Weights of a small mixture-of-experts language model, trained from scratch on English Wikipedia.
Experts: 256 experts in each of 12 layers, 8 picks a token, a softmax router.
Below are experts of layer 8 (counted from 0) of a mixture-of-experts language model. Rows are named router (the router's row for the expert), gate (a neuron's input weights, with its number), up (a neuron's input weights, with its number) and show model dimensions 0-127. Each number is 128 + 32 x the weight over its row's rms, rounded and kept within 0 to 255. Numbers have three digits each.
After each expert's rows: "gets" lists some tokens that make up at least twice as much of what it gets as of all text; "comes after" lists some tokens at least twice as common just before its tokens as in all text. This comes from a sample of Wikipedia text that the model never trained on. Tokens count by the router's weight.

# expert 0
router:156077148082089094117121158127150113110086118117112083115156136162101164117149154065098126151143130126170181131125150096152071171179102134118124109134057173134069139135120109173122155103095116104184104172090174188153143193115125105109072108093190074186134146142112100101182117079129154126144189118138140188162092159116135060136114122134109150080119152116102107089137155179139122072095
gate0:096182099098150130126157129094137135100117147169173214133134059147096123159092129097070161086125200116120102121149134147143174166101116124109139165175126121094159125125213093126052125081155171142102157108106138119094119137142108151115117088099139110128079161141126159077143133100143160094113134135156139139145127151088138146208142146094117224105089141091110104213115140157145179114093
up0:162166042160116139110194077120122197118139146109144147134178132148078147176124129098120208141165108150148096129141140133118117116150123145132200130110102178121137144133049107131106126090135076173145137162106062160150098053153114089150168147121129135104123106133124175176124140087111097125156147139102093107122090188190098056143134138132136119178145134158084113144081140097078186134142
gets: " the", " The", " a", "The", " an", "'s"
comes after: ".", ",", " is", " as", " of", " was"

# expert 215
router:165137128116108092121104111156121125099097081064160156080101136110209165077210179125150151127106139115155130181159163088098072139132142114113097122119117184146107128140087122154140128154118189099105146129097179099122086134130127129174166161066109093141117170098072126065127118072164212159150088145145134158119100123163165163117091111078120122126081109135096085129148177162101120087093
gate0:171149087160066134114137160154207120117114190130094140126121152090122099136148140100124081069092105142137094121171075075159196123106139125141158135177169126094126115107150095126159095124163190142167082146137092122112070138109188082158172093137132122143110098163182084092136090124170157143115115154146125144141104119111081127159157134021150064135136169146096141144062147108100132128101
up0:127163092099156129134137159091099093154128115183192148191089145092092095122148173142061134103137165120163127126160107146150130147122141134110120110084099126101124084091090089111178119133097015120147070190124182106106093136138070091114127091138121167098111131158087107159175149135076067140130114137104087107161117132134120182103175130130057113098138154154136098189182140174150137136101
gets: ":", " |", "|", "-", " •", "):"
comes after: "-", "\n", " |\n", " zone", "DST", " code"

# expert 40
router:122190122091100126148091177127081099178108160140159157081113125117138102181152118141110110103099108115130094112112089139076114121122101119087166163137168069156167066158061125089098076139193073139096176114134094117132126125142056177166110131129105089132171105088176122161095167169104181155152113097124167088093108098123078130128166175162111124106097111158157163130176112085150146172082
gate0:095165140166134103122150160156151110119097116119110085185167141098147117077103121162102166102175126156097110151152117104090137106147143132113104099114131146193101129149135094133127159081131105066177127132092120118127122060087077056164182202125189154159118143045100076124176128113149174080146119140121163119094145099115135100112077148080174117060116099135138172123118167101090189092114
up0:129163134131096146156120195137113156152122114107126157137129102123154101144194109166120172143105095121110154115169092092099152130166096128079113119100135106159127041161129129159117147077136081047166151096129201192128144131087130130146167116139191131141089129098096052098143098121092179190119175176132117158094096099069137136118128175115162195134119090154114141101132185103151150126072
gets: " |\n", " —", " |", "0", "\n", ")\n"
comes after: " ", " |", "%", "0", " JPL", "1"

# expert 20
router:107149055113112155171200083134153108103133183172132136180151069113126098116091122117163149132121120114145120168181126098129161120126142115085139142171150098102100121106071126113140127166096060173179102109124077149135167099082201169126147164143133214100111140111135179094102079097137098099125088161106175080154110139102085096110096163163129142171172119087118141101087161114125079143168
gate0:136184116138121128120123153114023120123126129086097104138109159092142164191118066113136133234171159158072119082133151111181136172129153126101121171115146116176159120136086143125129129191133077103127084126048098127133176161129181140109146129072090158153102114108137149123137128137101170086197137150144117124087172121125113117099095127105088130062193126123147128098172113161117164136118
up0:110123117177113108129168093138140078158123079147055154109180120124122145098138164127101113060142121128158089130130169133138154123140093131148139157136106050115096117159149081144154116067153146121128149134160121128049147166092162189130144147160128080139098106150150152209116172109135154167163115081143117149076047103185083151108140144159114170129156087098113101182142165090071099070117
gets: "t", "k", "at", "b", "z", "ab"
comes after: " J", "j", " K", " B", " H", " Y"

# expert 125
router:103096130179169122167098096086122175136197149141081106096142103150137126086117074180094140154109137136119067105135136132103159164109108124078127185152153115175147116151127181145083124148125073100138118107168155111181136077119170161195155076070120199107098193161096079123106145165124114161193129125141107132098107112111128173144100190184113140107073115108105095166131131118081098134110
gate0:131137088151146154052218096168111149125120104147117110119140124122119230152121147110193098174079155132107141102105141146118145091108097113196088127111120134115108172142110140155078134138146150154141114120139092083129085124179138121152129178064130147112090114097147094090102128142090110085109084147159095090114109162096144140142223128126090137157153104186134052136148147101168126057100
up0:207114078123200115165162106089107135093135130185177163092184135113132114164135143072097132104112201134184129115080100158104123132119175135107152102077140138054155142134160080136149090151125149165153119106175103158096111102158167145095155071102148132131171157151176143089088155139083076114115131124168124139169151127100136126168092146124087092125113115129092164101116110110170226133143
gets: "00", "0", "5", "50", "30", "9"
comes after: "20", "19", ".", "18", ",", "00"

# expert 183
router:147114079127091059156117088086122110110131089174154156068099153174103089104097099174180125128126147137096091137095131130141166105126160074145083171121137158149154083179067110072064067135133103180107090139094099081131175102120054151139074152156119105115120112078090113123102132113127146139145113078106089101087119096124139151148156148105091131183128095111142119169162131150162118194072
gate0:094123077086117113135131142090144097096056154158147142137146170118141058168140094139107117170149111110140063143143181152067122118094171131108147133097088144186122131147110090142176100154113093152130135153126135145084118124159082132159090065208110149114123097132130152072185149123182150099153137078128131105202203094070126183066100126130170135187106144113114101156123115143156143153148
up0:078142075116160108081175131179094128154104094120082089083150089149143098111169152158155134131123150129179122176161132101156154109108096120075108124035139120125089155089182123185089097073141168124089064115109090172161165105125104090110106111113187143073090142117104089090179063137163175175094141126102149139119088175168159123134141139116133130131125173141147168096109139167105145168110
gets: " |", " ", "1", "0", "2", "3"
comes after: " ", " |", "–", "1", " No", "2"

# expert 132
router:116094154152181141134152157132108123093147182139110131153098160131075101070138047160155139146184151125099158151123134111115159089116157128102133187171131130126103111157078130101115133082136092174130079191059115117109161096169083150161191116112081189125133090063152039149102138143081139128121145135094124122116143135169114084120159147081122062172175110132135107177117148154087134162095
gate0:120123186168118162124099193102183053196123130078128188147122082117114105135151146138120059118099093115115115129158101179118108107077113131096114093177147070133102127148160084105138107088167125110112132067114132165086092188151088080127091124095105116161165082136125076156137124086147128129160173169139167129054107139093100191187171102155138098113155137096130121134137123133151101180124
up0:143126130108211155148102120188145108228143111163156085081113084118053075111169092147130185098113122131123111197106127136124111162091137136161157079200173185123144123117138127140165101132078174113112080118154124107122163127072120123100114066101101145126115124119133116141166205140144146164094098149139139135140114151125147107170206122160145144087151143113140175108124092110170072108114
gets: " ", "–", "20", "19", ":", "°"
comes after: " |", ";", " in", " /", "6", "1"

# expert 105
router:080174098098124104117124133128146117175122121059144154072096070080189066112122097155157132136114105111113107151089108128090159137081171130093169216130157095177150124126105105116110078153144115159117140101114101098162068146110176196139207111158138153095120126105132089168087133080113111166098152127174159114107085127138147131119166178099140166105118102156122188165183143157110088164104
gate0:093065110129100178088170173090094131079102078089153153120127084116203155071121108152144095150166086147134166171189140120111135154092086125111162113125087090115085073138103110121111123119140186096148123132087119059131044168131082098104141107154090099140140103160113134182088104116148159137091113114153095135085109119127118081088182081077165102114096160101168130141131118087124117080107
up0:145146135098105155148096116166184175192137073116105111116112163141124134037175097159106141111155106139129105138123151077117099103128145152144122048158123124149103153160104149170134085178180119082103159124070135124136175133078123108159143162191120138064162100134155130154120147116152142186154105206169149092149092022109138121119105179135138122171108108081114107155077137128153128148108
gets: "1", "2", "3", "0", "4", "5"
comes after: " ", ".", " (", "^{", " −", "/"

# expert 149
router:148171138135097090156120111187150093123173115078139153068105129137145121053128169149169115115102123095179163174096106115137120108164086087100128096125126164170132151164099195132112159101169176155111121138111148151136088102158094175102133146051093112141101110114096115114163114081183198135126106193158111079086162088062175144143144081088105085173084134112165142108141145081130122107110
gate0:172126086118154096164113123195076111093111081059114121125083136135137137115101133217165150165103087072149168140138139150144133109133167131131112155144151142072076122161111137122176140129186121112135086147147152183147068146099110140066154154109124095097117121146083136187155133139128106142175105113101149186147102215107106151081130151126071161144157091102107163165163122150047155098122
up0:087111128160136132130153091117133130179108100136103149088082128118194113176157125138100099176173127106114169118119080139132135148151085124105085131100120125156100053088119149094157098180056101155124129165153111121179146156120146155159070180158159150154118115141140152116162053211135093081084143107131140080146067111102062126170172096130089104121076124164121056083127158096128134105135
gets: " by", " of", ":", " to", " with", " in"
comes after: "-", " Preceded", " Succeeded", "ed", " Directed", " Written"

# expert 165
router:135110034155069100146081164112112169088113177114124110106147121110165149119114175067129131095086083143189133164134082084149097167147074083089141104086154161144105106168110065104120152098145201095129125107124122165145151093095160142127106120105176115120091092095121115083141100125135110130109116109101109111076170174074094098097153201165115120089065097118114110165120184123157106123119
gate0:170142165076134170152111115110149056146117156112102103075115064178140103132027161124151086097133123124128170124172127147147127105165124137112147150152167092095131117140130113100165116133101137152067151140093150159105164134188134135136186074092106091127115129163133090176089126107170058060045128161139135108154109127123104162111154150148115137117161101187087125157171166162122178127072
up0:137075133164143131184155113082168147100152111169156124196147154105094097111124152116173115094138113185117125117172170067137118076150100125146102160107114135075102110109091148161199080160142127119075167093168167120096148078153086102092076168165097136182147099132063101143114108135090149137100133108169133130079164196116145127168085130162101107201107095112119178122156110095156087130153
gets: "ian", " American", " French", " English", " States", " German"
comes after: " United", "),", " =\n\n", " an", " the", ","

# expert 173
router:130061093084096085134101113121159096082096099097128081140163155116149154088159144080086123145146147145161163195110161093133048153162131151138108076115079175147086157130099108173150139106084148081164101176081108148122130160103124052140097103089139099163087139116115104099174141090197147115108161121157150163134105133110165059158089152096138130111130145149080138115120168163137090060140
gate0:110035120167163090158134134106089127157090129089161133110131128138142108109142181202166201136099125086206113107133141147155132158134182117150123113137098102114153148130143147127138097123109101135104085149112126058154110143152167121111152159125149098150114184117140109203137165138135140108140150108109055078161143075037159164129101168170107220146134091131106108114119125139192146164137
up0:131187185139130113103124111111172146122164160206157180157086149104138123117113127141104145100150128137122143103128104150139125108101126140158105136165083168165180092089181161160103088115124194126077119090129135163146140133083103119121099112134089137156134088097076114122089186160149092130176144104183113088118166159128206181136157217116157180150147157149104042156164147146132155177103
gets: " the", "'s", " his", "The", " The", ":"
comes after: " of", " in", " at", " by", " to", " from"

# expert 64
router:078141145106130142073150144164186125131126127126140121096158088080155123130071091147109126125120166112121133107111128137155138111090171147156118180126127070061165143089105167127141137078107095182125131136180100168104094185164187120093216075193151166105118079101172133152134149111108112140090199159183159155150139149188154110112104132112167175085172165133106195111119135155113113106145
gate0:135177114135090149138100108099126117126120166084134131156086175163163168137127133151119111100146092127053098098084124111157131090099129126121085047164137133138148125134175057100076106112148116183136127154160092078131122141125150157156181115111116143160195187134129082199173145125172095162170168136119171124124123159151193141144147068131110160180089147116197183132095144123165184154115
up0:110138095153108088141125094153140093105130134125122110138093155152070083163092168113115066168159153147159131103145217172086127083150102120076138129166102127132115180144076172128157080123112146120091161118144154108118133133093170127163045124139088114125173102155138174168150095198175114138120165135132118192146131157118059108185144066180127136148159145147144147127149194177105172120166
gets: " P", " t", " T", " l", " M", " N"
comes after: ":", "-", " \"", " and", " the", ","

# expert 198
router:120122171146183178111209153121106113129065079146137142154125162159063145163129057111120117117173152126136173075106168140168136098120124112148137124168116106164190186067150208148187151102120127175136114134145087162117110091136157117091129121179076102158103112080178140157144083121075098140085163160101113152119168133125109085138098108160148124175187160148072145129117123138159114143142
gate0:187140136141097134147207082200143102106105170107148118139158169123141101123123191097131128142142129098102142102104131112101121147047112133115148146167120115160193146104106116121200145181139206098094095136127123161127152108097114120120131138102109102160126170187121132155085094132148120127083161117156152089140122157101119174139162132134091133134047068139129177153030101205086118133117
up0:144163107080080187111118078122144099104131086074123134113148102208164111111138120104071143108152068087065076129148187056189092099087118121073082101157138182142110095151108116152162096092090084142094167084084095157127147125083117159125115104142141169114131152160131143175109158116124143154175181087140123156119126082115136127128112113106175161143109121107132051110132129164083142116167
gets: " h", " f", " s", " d", " ch", " H"
comes after: " the", " a", " to", " and", " was", "'s"

# expert 118
router:111134159154172085084189140119144108095117126093079112093147135122081127082199096136144121178152186125094153125127091112072146131144149122111138208099140142141138119162090179125145141136167066134109146185089121112166085109181134155123143093116139173167063091107133057153122146113120131123099184167119135110092068140132145151134127182102164054096152107095132167167113199146097149121087
gate0:168110160143055187148140063141140157158153098166162080104124088151113149112138125159143120106053131196112158111088073123155160091094134133162136143127094163166208156108148125077118088179115154130074135118184142147133155111159092121143130040147108109131151139153178136129080109115149112142103081097059098176141159122136068138147142100100142112093093102122159127118095183097081117155105
up0:130148100119088168165126132136133149149134101154070086170120095122171118130108077126125102071160166181141103161129145127171138096172125120099066122066078224133147083168064132117149138108151093097131193130179124156171105129143145082105059135169131122090150095116126085085103160142142124185150124107079121137117177123197110086094122084155113115140170097168122138180159121104104150143083
gets: " ", "-", " (", "–", " $", "\n\n"
comes after: " |", "\n", ":", " of", "|", ";"

# expert 212
router:130141156149166064173165087117120083111169137093096094103133202104102109066173068146164138147188179127071118161076112143136158138145172099132142179136086167161099098134070207105155099133114102180153139157128170128151154117165081147161135099104131138121153108097081091185158136120126126127118181097105136175119110102097132118128163159113146049160174106127133087128117170131090139165100
gate0:110142111107163083108106100105121152123145085106145168132129097122100147140188167187069135167118118147168139076145135129156109106000118121140109128171099096078133170101115169121115121136091054138075153121179108126172109117098164163127111146102150143115145073100092122132114130155144086178078148124179151186073102079088125155167172103083110084133148104112139110117129120160084154124077
up0:083104153142205169130151139124177116123166114155100137116125095133150082131096143098161168068121106117082124075162085088151151134115152123120121144160099117149184134122107113098141133126066149112116133124167157071084106181089168153113183088052175073196111117116125136095177135165179077116132108147155111142117129131191113172141119119086107137146183122115134159192103154175127190084081
gets: "–", " ", "-", " (", "\n\n", ".\n\n"
comes after: "\n", "1", "2", "3", "0", "6"

# expert 25
router:149154158139190104133080131152140176153120135100093168098086088140114144101129131141118094109156156089138150150103127073099172173090109093082115158108148072118103157171068142084061094145186112142096078139114092102121123129133118157158120116151155197107219159136170136170070105203072148125155121089142121106144106104137133147100177174072075078136133097151169126152164114140115143156108
gate0:170095107126092193096109125138116189128072105073125118152070177144141109102111178130154145149171109140147165142123109141160167153153171123116117183050151132108160208127155120167208129166107126192196084173155122112133144111094098130127140060159178113135158122157151110107153134139110146123144117126094123096176154092050150163126134104113182116083061094140119124122118113157162147148126
up0:122054111147106187176104203118130085164121133153116165183168096083165147165150117136117138103123157155164089148137195129132138122173107128168113140159152123135116079138117166143145173172116116195133145130174124136106060181132139107171104133081097113127120102126137151185119141097175094133162165110144140124134093196164086141115177096137192120151153151163129144046184173125071123096141
gets: "20", "10", "19", "1", "11", " —"
comes after: " ", " |", " $", " (", "/", "_{"

# expert 53
router:155157157088203078109103130109159112063128122070132125103152137117135144068149150092164145153132124130125087080173080153133146193135115090111095212062082141081087129139134153125102094113173132172095126140136164093090118084120120141107084103105121096170145112047093119138151143117096136110094090102098096144136078159152127149132107065107096112104202159120117098121163181134086165089118
gate0:146114115098159164102150106167128092134175127129169134064182083076123110150073127128109098144175071096107124113091142117131148150143160133087156104125136145121155144074201062137138143171113061166174116156106118141146143145089115138164099185095080110154120169176124095089113135173125131142072137117201179181125122166130134111165144074122112085094088164076114122145114108128122175209102
up0:118108075129195098129152106156152132107128040116120187068174150117184099200133070114197148115117115091114119092077139154117114110074129131089094163120118163157140103069153123122163133086119091047087132091116133114143166107152147158102173138122187135122160161155189134131174100127131109163089161165105118168110128172100145085143143122130115125111167177133187102086157079147143140115134
gets: ",", " \"", "-", " (", "|", ":"
comes after: "\n", ",", " |\n", ")\n", " that", "==\n"

# expert 71
router:123120135127143061120146124111151131093121120069080101134115142164129109059178106107120158145103118119093093089165107162072136161167119103138151169077102182124099082141110160078115124139110138169122147131104103112141137133140066130090082087079159087117146105121117164203154177068128181140103145113149122170107073121136148166126091053078106078119184113173086110146139178134058175127103
gate0:096081094133130114099045154110107125143122145119159155115151105150146103154135079117118095186098133098108132145116130176119115120108161133159116138166042141130193103123139147110100178141136134165104143140071113142132065145121109174154149181157090161107085143110188172131078118105179133114114231110168115164100124094145092171188165114071081133128136135183139155063133124185093117152115
up0:104080121138105081060165118057151132138118137119191074137101091101167151117107138099150161170119073101140144103130115115104105100123126123109168139142183120103164173173114114102123129138134068138139107112076129051162177090099130080121185113121185079120139106120179155137072099124122178177136104125099046087126170121117119106094135161131152093089104130080145209152106110136109104125186
gets: ",", ".", " a", " and", " or", " to"
comes after: "1", "2", "3", " one", "4", "5"

# expert 223
router:115169146121128090146081137056124138109152122114063148082143140108172080088157128151138118101165121113142107125087157141111096156176087137079150171105115119163169099163095115083097090074128151173060144109100134153148157147167132192175105133060136070167117130124144176146142169160143149186110155085142140143148152074127147095098183107142141060102121120108141112172087127169100199122080
gate0:094158118169151139085136161092138140113078096143065112136058130095122113124138096183130082137144094177118129179111144165119134168187160141124158101108149134117114141101108104145087077177108132053103109181180124179160183102130138117107121131131112115147145082199183124119098084104102118135074163187131153035151137134115102140114079164131127051083093102090125134177138115117129106135091
up0:122087109125115114110108111106189086149176138106127116121113117124131139170103117119168118155095114146133159059069141078080133122123129125146161153155066124085165131116141123121137113122087096173093111090196142142138095147065153143135134138130059104150116126150150155168149175119163213199189185184116094144125132177131081098089156103142131054110081107119099135130109129173046081138145
gets: " is", " was", " are", " were", " be", " been"
comes after: " it", " is", " which", " It", " that", " was"

# expert 255
router:091160055109150173080146158142196122115096087137132120125148083080173111159080082115129139151130167125081159155154109136151123125084225154182134121154135080115111145109122099141158102096070108176176132150142116143090129181132196096123205103132148183129148095081173182087125142120122084135094124165143128135147105135161111101116104124137189188142141154128106194113103152123145128088102
gate0:138147133066163128140104102173151115049116162123129086159196137161113108165128095150136131154129123131083068111097163167160137084122126120095105109118145113150107126132136118125119155117140171139130174146087128209092077078061091140046164176113125082181105115156134170113091164111163100140130068136108146140122122104157128116126200141152099121116066137107121118119124059051121055117122
up0:120218091133124164114125137150151168115064148102151123146092125085159100096136111151123093130182137103137089150179074102117156114088136133114119133133083067132083127097098120116115135150098162117124143098127203092105137131162114110123150127125089113108147152136145166113143153182166064112103078081159091113070145100129169114167143158061146071181142086092175086079169167185091065154126
gets: " P", " /", "v", "g", "om", " K"
comes after: ":", "-", " E", " L", " Le", " M"

# expert 43
router:161116119141153098161095179112094148128184111142113188050121124138118150155068152121125103093174150118115112175053154129118172066119096068111137172150138196153163102173090104111082108129126073113073119133182154097135132098125073154115089126101128065127144158095173131114102091145077089159103118070166115101092110140123182149123170128106088142154129082120124155178164141094105159121089
gate0:133102122096140078109140125133066096122119141143113133078086126129162137168136087156151113156170141198168123117123117106174137108148159113097174153120080076178110083092171084143145112108096135134175057129189167122138174158121162116153076105173138140070090111149107144132129157193144080071112127126142131143184186164120093135139103060096167137173138056151087072123110140166144096155152
up0:140089160109136148167141101120087134107139084145159137097076165101208114162149146110124104151133138194148126111133132119132202094115147121130180121133180148188105169146173150126108081140110155110157099087155102182110147102113111135137088059133105090108203127101124145113213066158125105086144143171160153172173076136122150193060172111147130154127154139135156167158102076158142120096130
gets: " |", " ", "1", "3", "4", "\n"
comes after: " ", " |", ")", ".\n\n", "%", " —"

# expert 61
router:126066151108136095103119130126153123097147164100075130104153186132136120095190078161130111127170101181134134094102175138186105098202123160122167089116092130108088166088162186123087143058174162141150130106115190120104143102110074107175095145095156098146145132164104162176090142118159182065137120144139165126143110133125117139126110078132178051157160122134168049094110156147138112126131
gate0:167138126134084062142113175106115085056146150112138128165139098116207146138128129141128191135093132156140127083093016172129116098123161106152145182183178147116172095195182180125106117145061172145133132093080097153201145148106125108110131084125167128142109147119073164125084158115168147126119137161098137159153140141121131132149110122084131105111088090147138105120142139124105163075082
up0:140158113127148103094118134178100117114095122063165099078135179153115147130123103173113106110117163100108132097144041116137144153224135135088172110150133084064117079124111152141137118133103113100146122141151200128107101170154089160130107143086151177051117146115089202122085113152182112135108089157181134107083157111145159069116125097132096092134123085154123169170203115083125132117147
gets: " after", " to", " by", " with", " that", " of"
comes after: ",", ".", " due", "ed", ".\n\n", " he"

# expert 80
router:132131185126150154073171133169127113130088096151093139153156130148080158148116056114083082123170166147097186089103130107152108117086176121177155109156136086132168182110137177140157138111113126192117107114150167155125116165172160119112200142174142119146118110191181085169161120113157099103127193131147194165163146134168147068141083102137136093158185130163080161103094117149153142117152
gate0:186082163146159169128141119152197143135144139182123129140222129140093100094169159130106088132152117127155075150071118134131143104146126126093151155174175132124119095185170141121169150139085117081163133102095148192090117117134133125115121153147148150108223095155147122169179082164137208137133099186137088148106104109095152116111075156142071124104136108089134200128119109125129112163179
up0:169109131096139085102065119158131125108147090183077136117181122160171131128088143072125174133137150095088104155163127108150167127108218122108148167098141189121102140125120110158132154140164137119134107188160146101145157164104100133117090135149108143118070104149065117147112135130104165176114204255144113178126110119116116088116161127119181122183132097131152158133108123129103073153115
gets: " t", " st", " cont", " sc", " r", " w"
comes after: " the", " a", " and", " un", " \"", "=="

# expert 67
router:074121099101116145157086105131132152072114091157099118069132094080166158118100068187145148117152170127119070190114149131117180169149173115113126166109141113180131166177108122149172093155115173132156131094141092081170117098175133141185128144081127168101172150104127071110119106132122132132163105146146121109190108062136134179119163161152089181188137069093155122111171178092112125168134
gate0:138193108123149106128141136132132127117145094131166122110110083196073082136092092149195103094109109138160136127196115106123206086148101129139114138169065124094137154168102092143092169105171111126123106091141068135137051147119138175110173079214123165173124137151108142130099071151115141117168098102105133102123158105151141119135123209144125099121201161118143101102091151164065142156128
up0:107177148098178094145138132134124162107120167043120161129131079086149132153191095051126113160122127094109144167090135109174048237172056129145127079126095080112070109130084134130136127125133155154131119124144121085129071148153148132157104083099145114169133131166165158102138118126165130081153044114147128144161079116161107107071154131111129108083144169099133120148135098129139156128148
gets: "19", "20", "18", "17", "16", "15"
comes after: " ", "19", "–", "18", " (", "20"

# expert 78
router:083136140154171141091169106130165141105137149116106130119116101131103106082135071162126121167136165103075124146124133131104155080140219124113146191159151095134144101162079153102103103109162064153092129158150142090150092127162126153166223080152096216088089108078163092166107119119098134122108176182109159094098113125187146111107131178129147079149167134123175178120122118170091136136104
gate0:128124130151166109160088193154153124207127141127105149079161148106115139074138178081176178139066200110178123105095167132096138170112154111148164174107136117119125127161159102122180104174140163065108105100097111121102194064166093085052119136124198076119101116156099115149140152106133136087143147085103123099129117078138184109147113127167144149126146152166179130156137150113108107159155
up0:103160164161142120080085112158104097129115193095104184138099174064173157149113172114126123112115100168199149133153146204129129125114186114132211127111134111081119108126082130061108102127095144144162161141114105142085123092194125120151134080114107147148099130140128120167115169170131056189142113121124093087146162070138076120118094097132147105097148064107169113135186151088129124098105
gets: " ", ".", "–", " −", "°", " %"
comes after: " |", ";", ":", "0", " /", " ft"

# expert 117
router:087173186165214107137167130136146108077120115142077081128171093112095135078168099126138120164147183129099115125158076110104168127173148109111165175093118077149118137166128200122102111121163085149136156157131103117124113152197099141167185130151131185163138079128111066130145189128137139137117198108182101154141104093121118092118134152108140092107204162093129152167154152122083105145103
gate0:114135061173149071095114162125161109161146111106148104101122181062130135197113138144165146172114198185127141108165136150136103124109141122130100130130194087133157138108135141157098158219100170122125125126106095112117095133083120130130194141118094182141084128166138156070143171119124172164136177148156123146088211140107220166122098139123134100105122150111117183167076137129088116118125
up0:124120111115119158128079173185085097157151123133170142172114137135155156169082134057159126162173160129160171084105161119087111120132139123141155187075081190072125158174103177139153174098123171143104106143136122149083133149140152089123138139111139098147147111219153147143158131091149055147130163083117053168143124165089098087129134109104133156084099101140098131116063192155118155102138
gets: " ", " (", "/", "–", " \"", "19"
comes after: ",", " in", "|", " and", ":", " to"

# expert 169
router:136154102091147077133123125169150085091155057065107106134129159092144156101157156112130160142143163103123140139116126111109098145174149120102105146113085165101066103111067149145132137129115160104095121172116173145100117120141083100172135126058091087179137074080097129081192153055194172139082096155108154163129077142093164119111087096066128084112147124114089098102157192121129125085131
gate0:136102093123124126170097048133125113143193105142191119126076168160122083102100152225114115122148155117176121172131177133105138110155105115108118123149183162122105127139170134133157085159135092146108117162133107196093135172091107064098119125138089155137144097183107163134150123152145156140155130190153148121095131129039111070125084081113122166093089070121184152159113067155113121123117
up0:168161098120120183134136090084143143180136104168150113176074133090133071135138081174135103028180074157167119129176127137122179171158128132117143147109127108109113086101127104119162117155157077140096110095094139231109132194088106123109112126149120125139155157109120114100111098173096104132145128148110098180096129112150123077147124145066113132115154145114162111091172073130065144199098
gets: ":", "-", "|", "=", " |", " -"
comes after: "\n", " |\n", ")\n", "\n\n", " Coordinates", "==\n"

# expert 97
router:088111190171109192115179124128124103192164101092083104137109142176089099166105058201106165137089144105115076074105121147125167116121120104097152190112164118158147078177113114116154136103105067143157162084174126114167165107151178178100178113130097156106150164098134121149099137129127101151190173143138082114134133121159116145112142137171118124097136082158068129144089130055119166113135
gate0:092091081099166137145150144169125174139072108103191134116092096148218089123093088170149130123194150145138101150083135103059152117084104142132055142108111111073100146088128135122164131079108102109167118156114147129157103088121100110114184145124143103069160092092146103137104142092184140152105164077138133134110083124157119143103129103079134095140200169197088183086117154123116121149113
up0:142117064117113164092099135154101163143132089139175118121147142121115157036109135154145147113130137136111156210082126090093174160192151129172120095119114107114183098163111183103136086161116117185159163138145154114070146142141126114108128154191146143083174161126130103203108135054101152115123088107124143176113098075167128108112125089140136113087085129078164090076080111184117132113169
gets: ".", " c", "0", "°", " C", "′"
comes after: ".", "2", "3", "1", "25", "5"

# expert 219
router:080159168132178153074175120160182076088115088120056125139129101089100130094144072168152103164171184159093138137116089113138174140130163122100124198122171078101154128105103182112135156085139093146124119126147139153164087096192129152124190103155148195124111075100159082140116163096144145134100161092178174125134129106136109124091130150121118074093173134091152165143163146094071158139150
gate0:091159099192099112141101130112128127127116195148167102164146150109147135150083135189119142187082102135107135097137132091183127142102101143125118106145123120051116109152164114169149114090158132164146173160121090131089074076118084129160083155111093121101092153097091131152090148160137124171121073092114052180110160048096093120082091143081104177124177091116131176122109153085093122073121
up0:139120089130086112132111181167113133111141111113110145158097077179118083116188112095099094078139092158082164079131096132178190157157125131098172180143154123075138132131077111119139140073183140154120136107137121105139097132094129151115123081137138116140114052091100149091088110127135127111196125125114096087091193110102120127102045168056125107183154098139123191117171145141095057121122
gets: " ", " (", "19", "–", "-", "20"
comes after: " |", ":", " in", ",", "|", "born"